{
  "moe_layers": [0, 1, 2, 3, 4, 5, 6, 7, 8, 9, 10, 11, 12, 13, 14, 15, 16, 17, 18],
  "routed_scale": 2.42,
  "balance_loss": 0.000722,
  "rope_fraction": 1.0,
  "tie_embeddings": false,
  "parallel_block": false,
  "optimizer": "soap_variant",
  "beta2": 0.99,
  "warmup_steps": 95,
  "final_lr_fraction": 0.0,
  "train_tokens": 246100000
}
Below are experts of layer 11 (counted from 0) of a mixture-of-experts language model. Rows are named router (the router's row for the expert), gate (a neuron's input weights, with its number), up (a neuron's input weights, with its number), down (a neuron's output weights, with its number) and show model dimensions 0-223. Each number is 500 + 25 x the weight over its row's rms, rounded and kept within 0 to 999. Numbers have three digits each.
After each expert's rows: "comes before" lists some tokens at least twice as common just after its tokens as in all text. This comes from a sample of Wikipedia text that the model never trained on. Tokens count by the router's weight.

# expert 2
router:512494522551502492449544469475479495485496485520478482481484513516492464487489538456477507549471515461536497549525504472470488440499495495482459464512528497468521503466536466538549516463517490523457536528462514502486500523460513449500469518506515497509519491492474522466517496519495503490486515537500521475519479465501487472501500518466486492533534490516492529484478507484493506488479516529505511502512506527485534494491482503473493505518446526482499462552521468489516515522444494531506473499537518508511493510512463495486537472448492495504498483451497536495481514486495525493485541531478489547503493508477532476497458487530462506544544499509474493447539550454527480469493
gate3:546487519494474529493545505459525472495469506518546477525516496512483493467511519496495483479485468508511512569510468510523506497431454492488517514533471505448533454499454493511527500503483476490486495529495514530493485509472467490431523507454535481495500480521485500516501547493470528528458505533459543480526524521479511478428506480500504470500521467512512515535484499504519483502503521506493490508530507452444522479533453511493507490486507501493523519535488523492498497512545511505478510493488533491479505495457467523466519520506491469534524522458552478504471516542508500541505533523501462516513466519509524505495458497518514533476486519492541506533469519483518543489519
up3:517517461447469499481522470454532523459518493539492506495542490520535540482510451511529455492488530482493519517492514492511529519549501501506460511509502500518484476486497519489535493493485475526465448506488515501528509472494494456516461533469505508490460492516457553497506470528497515528513485504515522538456524527485485474507492483494505502532487514507434516490529525436515515494505504478490496541472486575514458487530523489471517501543498515502500498478458503469487461512500503506531503518508501501492506527507530512531482457513526497475501520553515479532516534482562498512501524506481491504466529504471500477487501503530497464500495471508492474506552487495520496574439
down3:504515519481490510521533514516536504519469539451499537524520512549520524537506503505488496528478504507510490498506487470538481530494501570500474489548508541544464490516541502474504452494525531552497480506506516525521533470477479490471495504512535488525500489514517511510533498462508482498523515488472511515489514532499523491519492490481528507496516547493536540543529476468475470471471508530517520498478537489516508481534495530559535562474519506489477523478521521504446499530491519479500517544558498447491526490463528497447527494480498539504495495490476483463517477490500516526476463496491509484512516456496478506473435524490505473508508453493476503469528522526508523539526
comes before: "1", "2", "9", "0", "3", "8"

# expert 38
router:533473510520532484487544502485467459516506476532477469480481505519500503474512532467465525524474522483520508525507523528446467443492455487493475480563525453487538511476509480533509505487494482536476524528464519533482484539494541480540475532519501518501472496500482497480524503502518550501477511528507519475521471473478490504486475540476471497514525480506495498468476552490497497536483533505550541449536498540467534505513461526477457471507501530501480471520512463483519462488470486551541481463509532553521481513546473497482522495503522486509517489482486514530499539502501513481468526512496547527501516538505514510493510481518493498552512522521488494501496488470518479469484
gate0:529557467466483467488501498503499493485451465555459502477539502466514543496478478463484522495503512499461515527490509503536490513483493518515467535519542491498473515477537486502445495510469551486479477495489481520440536502487488499489445534521514499522500487517500457479452493479534459489520521494475495493473468514484500529508486504480498498470506477527508513503485475501484490531502480465487494490514479480467503541505520461486531489509526489500468472540558529477493479497500543530481456492462527509531456521499464569491479487514515466443521485442495479526512489538509471461508512494509516515517494498508531502466497507510490566528482458524522522505479480502474486484499
up0:531506439477538452453508511496522515529515536489503516523493497474549537481501516501512494521482490507497514493510491499477473493450439509450530517418517486473489529500497464507516515465465533496524519541504480502469562512495504452500510482514487483498515504579510513505513481473497489475474539488480481487469515547528488490468569466507499490488474501508483548496499511495490503488520526501441485511479495527492481505499530461536481498492533516448482448462507527460495491485507516464508491499538466513533466478493511484476506510530516507486521440487495508484488512531514525530470461484484517460517505510471492486476531510470502493507486506503465518464467485486503489472488
down0:463546465500567499474488456469440512488569493474450510509523479496518525527526505493532493460493490473470528487513512471501476491495457508496525505518507484518478503500487512515518507462502517491511452483483481488497546556486525537544469476554527516535503513499452509520489481527487504527550473534490473518483519490481491458483532530465486514513531549507525534505486542443463509505467483540488522525494501539494528507502470489502491502521513488505459475490509505460480504521500541466508495484469502484469452488492496532494488507493463484524527510488507495520474512496482474499472474465528508464527510543464527469477475505460508532495544514518513507483515508472480506540512
comes before: " of", ",", ":", " in", ".", " and"

# expert 46
router:498480490510519474496555462488469491516537476521498488495500532511500500480499536441490506501487481468534479497528515493496525472533482481483477440524505475461503466490512502519536507482514490502475551526496523481470501535503507478520475548512514524499478469498454541466485527514512492495485514505518528470540474495488458465489509521488467493501499463535456501509499509462478510523473517533517571489524510508490525472462474514477479477522473541481490488493511462449510521510444489544510488503541522511515477508507494473490535495496526469530511483453519516518500542505481548492505532518519524539524426511453508495511492474530447477516542507485488503483491522459498476480461
gate4:485503512525505517467499477484502468505521483524519469493538502457503509500490488493460469483495530501543451496542502471458518510517461459502538492513487523492434452513486535474493475497490490479530497509492485527490515495482476527530489526470510512482527486508489518503503500439555503517469519500497502494538467461482494443511510499549505514498531523539479500478487438488482522493516510503472493465474495488522451515490479512444484463482518492461490482506490518504488487533476467496511505492483553501523510515550498491515533486479545486524524475504511509495543565511482516520467520462542525507478493487499518540543532472479467465451501504537505467520477467456543517491519
up4:522504496499473459511478511514513526480480522525513521535454511533486526514520511484509530540527466503466508487465501518530481501515485540471484534493511468489552545486484476499483517512504467522466495499495487471509488522514529495498484499507452484486504477488522460525521509521486476500492484516500522481475508552528526507504482545457490523513504456482533473499492557509538500511475509514506510531521484508521538526467518507519511502520496506521539531467498495482521519519470532506565542491487469507507455507478473499502466451541468534482477508488467473550493466454525441479523483495487519504508501504505566475456502507541539552496453500450498499502512508536479499473443
down4:517481479482531517518475490512529496473499496472493505508526501491495524527496491506508520525475491520547504501502518499446484530541500495559511522490474501477522542497462498453522467564550489493486502515499513459449495476475485409489532470484515507477497498497507503486498518513470488524494495499528485478492450523537556470526474507496487545488549516501486479475524517460514520521538521494477487543473527521556484475494470476485507469560504515507463508511507523519492534457525469489518536499486470522497485497487512486521471460497490460479525514497507468478503474504504516492532550465500489499471506538503557517473538500509485488463508501470527492460451502511477472536493
comes before: " ", "9", " S", " D", " M", " R"

# expert 20
router:538479490505546472486552486448463486542508480523486523467476533524471522503460504466501498471512516497535489488508500463515489484513503470477482511518510500480506492468524505511485543488489523532463508514442510514475494506451491456486512502501496448555491510489495509491460498492521530518480498522520508486509497504485499429448508509494472471518516476527495507498496526489487497502465517518528507472526508506511552482478493519491484470510479525482460463537556504466509543512472501535524472451531546531540488551491477478499525493492528492530524462463500515542489514476505524468491533520488493530521501532489539518537510470556471516518563497527475488508494501476544491480496
gate0:538529512509508487467506474501483483505447537501498490493476523493497464526497498512548503453491507480464488521505539500505505504498532519510472475492475561469482479477480531501542483484475482483480467512473442512481493504489486499547499480478509504503475532509497483501510532496486552513474455524516500546534525533479534534463500518509497474486520481535480464496503515473475566525454492484487428520506469490497511462480510560523494448454525486536485489513495516489520494485513508548513521494512469471533506473509531476501458478512516495532486488524468511506531509467532507497495467499468553533504526488512475513515512457492536538493493528480487434490499503457540479502507
up0:504523502454515472521467486445495480528505515501448475514504530509466520541472529507446550564503491525491534472461486498484465459474505508521538499472550482524483530486545511482489532496480546487477484480512511499497496477496509504494498534530455487477515470454530481511509505560501499545511531485528516486515502502459518482536518509519490519514457527493538506519470523531552508469541468505487534496502555496491493511494517483459518494467475527486445486486526481525530504495456463470495488508490564476494489477504500520502507528507472505493518470453507505472511493495478511489489490502487501441550490459481489494484492478470489499502497488540524521464490483477506523528485
down0:534523493493527447502505507462521526485508512488490527485524502524470514505524489529506490534535487497533515477514512476492499498466509504498515547487481475456541496520494520538510520511536535514501484488524481502520500538438562479513500524512473451513559479512491486477527514522513498495510487474520485505513507505522502488503519493475454537499506409502493498502488500496497498451473518532497496497483490496490489465576528503477510474518484469484455504477487511501504504474502454518525502530484492510494498480472482481485466569461522525485535480471509488537501436544517452527451530515485505477453552507509487513528485452516486480528495502479553467521500481504517499497531
comes before: "0", "9", ".", "8", "7", "6"

# expert 21
router:544474509519538488476538483497443450529506463524475480509479513529480512468513488488507530515450524466517498507528532503471465494515509474480490492564539493477525476491538487519510535484482475502494504513446509519482486517450519496501479559534482534482514477473465532491504489524533545522484549546524516510513467504481505467473485521484473456488536493512451515468453494463481522497491526499509499490519509517490519496459491510469507467533475499513483473495539504522504528497489469519541483489520521511513496536513469480475499489473494474538526478490544535528507532466463532433501541531477525507499466505475522488503480494530466500536512497504498481496519526471543493484488
gate0:507491510479481488545489508519485449493481527530473511509491476513457479502469501456547517458532530484505460489489508461483501510493528497493518509517504528476505527512498456520507507509545504502461490516475492559490469498454587510508477476506502470505509534501491518497477509471483462549491448482495516526504505477547541488487504484512527518484466491485464488477493503498505503478533466504494520501504534532458499504490524524492478503525549509514528498524493538479498535536543492479440526454490530497514528515486540508440508541473547480513481493487520550493522520517469508506489487529564511492508502520487501465468520510531528462506498540455517474535475526521494498488514
up0:483467528557505488458520522471462558493537538467538520483448482512550475477520512506442523533449515535468529498502505530504493449471490509520515542481452480530483523509481489500452492521516517519513477474525486540538515489538471499492555501518497530489479517539477525446501488540500502508515488523516497465525519466477479490491516485494476523498496511505529523537513489473505495519472518502512488492486512524510497487538476479490496506454484492450484528466502487499490462495477503462496431480519475518516502477520492515493563499526503520473535465487493503491486487517522506510533503507482463512492548458504501505533500488495487539526483484523458458534463491485503535509496
down0:477497494491480506484532522496516503558513506460490518530472504505486492449493513531480474493470534493443503562487504552523482497498523510521521475518517495500494498501461503517550519520507480499462504504505522471481500523527490475523519524481491498533497515512501477540512512483490511478524511494496464484499519448447522561508462454505500490512509506540520532504512490503471545467523514505515498497484493476486537492535508483541492502454522486484449486421491525511540531472479501494468516512514539474498508525447500458511532504512503505550489463493487536489453508468486508493546502486538466522481512492416490460469502476492476526510515512482493475520507499518532541487457
comes before: ",", ".", " of", " and", " in", " ("

# expert 36
router:509460515511520492477550486487461500533506458563487494458487533576491492463469517455458515507509532464540478539512520471481478468522498499485467458510516482457505489489541479522519503468531472512468514560493521519505454507475525479508474521488500503511482486503478505496510506492496502506487508525518507501506468486481478464512474515494475481519521486523486511471469511486482511481484534543533491481508520525459523490488447508493486492512486525473474474505519485495541515514447498503514492498549522514510492545535476502463537482503513494543497492472524505514482512465469549494488553517456526530519488526478519497505470485536452510529544501508473472477509517439521466471482
gate3:523479472495500493559502481482525527495484505536508479485529532515571458513482509448510528502470458466507473443520504521472481464503510533509516486478492496510511489483458486492525522506517495477482498502537495512508512475495520503489525498462479565476531495457479501513516516518503456498491528533531506512471484499493501474480496500506517486449532445473498509496486515482521555494463477517487515511490481553469496502517514514470470516466534541520563522509510462500503517477528522478494536487512531468506490502544513483449468507510509493531513465503482466504523477518448520520510568488486462491509485482483530495479507522470525558553534489481524494512501509519522466489464
up3:521480480507485506544503469496533509501484482521509466472516539508552471494478492450507555495490464474504478495517514527500489464493530551516513514454504487548523489486458490491536517499524485499515495522547502525516500480504511484485510492449483572502533508458492516520516516507513472497487492512524507504482470509497528473467501494489501488447542430470524521498482517491535537479473476505500507512505493542491502507514524522486461531472540549500553508507519459491501514486515516488485528505484513460503480504533514504438478516507523501531497459519468464498516481518463510520503559486473468510510481515482526486472514533461524562526533498472535489512506509537538480498445
down3:462458521512540536508500518505502501454492503505481547502542462522493485576407494493539444510489502516504505539513518519549475480526489526491540523486486507471524492532490470525503454519480491526511495545475461444504510497505523527464534464476513498452506474465557513486484501496499511486489447496514497469507503503490579464512502487501527534472528549516512498518540504526527486490478531513474472530475493525490468487505464469508526512498464514511501494505511477485502539485473544548476492521475502499509507517517488495533548524498502502498492480490496492517497486504513527505520480479453530474480529527482490511487519497463495490480517538503504485480520493492477506523537
comes before: "1", "2", " |", "3", "0", "4"

# expert 60
router:520478495503557479459536490471478476525518478524470490484500542522475491451525488450517518522496529458524464512559539488499478464500504493492476501526533460484523506500535453528537556468501469529497498531464526535506503508494536469504466525521503513505501484484482547495515515538527539503471503519523508507521482474473445490494491523502479459514526487532477517469483495452497513505490524516508499499498551545472519490439500515508491480523490519470479492530532473487514499508473489533511475491551489527525467521491495482495485501468518497521507487476515497518482523493460513462494515537477500499529462522466501494493471490534479479529507518544492488484553517486550475464445
gate0:508482525468514499486462523501463489522510507545496490534506482503520481498486489528540501517463518464521457520507544510512481493535437514493465464552531479530510515505483500515482526487487473474483527535486520460536499489520503508517490482515481526508470505482489513502501512513529504455463493497538454484513510528518509517538459492538486522552499528463523501471495535527484529553466489522491518569502530461507518532490497480513475489502495486485480522512478531509497526519484487545468471461456462478509488484490479528507489492473546523480475528500505528470462429483492474484491514553495509501458504464511518516489485518538495464499519536519493456508524478526522480486436
up0:521462535492498490504528500510499537490548477464525533477540473499504498518475516510486566482460491513502540523503503485517455492502534514472546488486481492533481481493510482490520559479490546450511465537535505515518527479474528509495521489554488463515537516518494537495490450498515517526444534473502492538495460489502500530520532486518462467512527501495514463504473493511460443497498528483479457504488496494485527480522535505502533537547475488473509535504523492490462538554456512525480527470507450500511522501519521501501488508488471465533535515508496509530462523514476477488518495507507472503500475507508507492546489490509506514530464478498513455556534498508501509476533
down0:492459488524479498526478463484455476472569474492539526441515463527504488507482463463533476574525468497492472478513511475457504548517486514515496520492503490472458511499477522467474478518469474495487491503519522496479505528487513505497472518541490505534499485494552520453485452505526492505500500505492521481491508501526480504560476529544487513486475530499491476504466553504463495516515520494515491496476514473489518496532494505455527514539503525494528488531534438457497498521539470494483489538451505516498494471566484478512457467449506485477510477512501497484554539523479495484508506501515522504532516533487528520529525485487510478474487496539504506517487509489469509491493
comes before: ",", ".", " of", " |", " and", " in"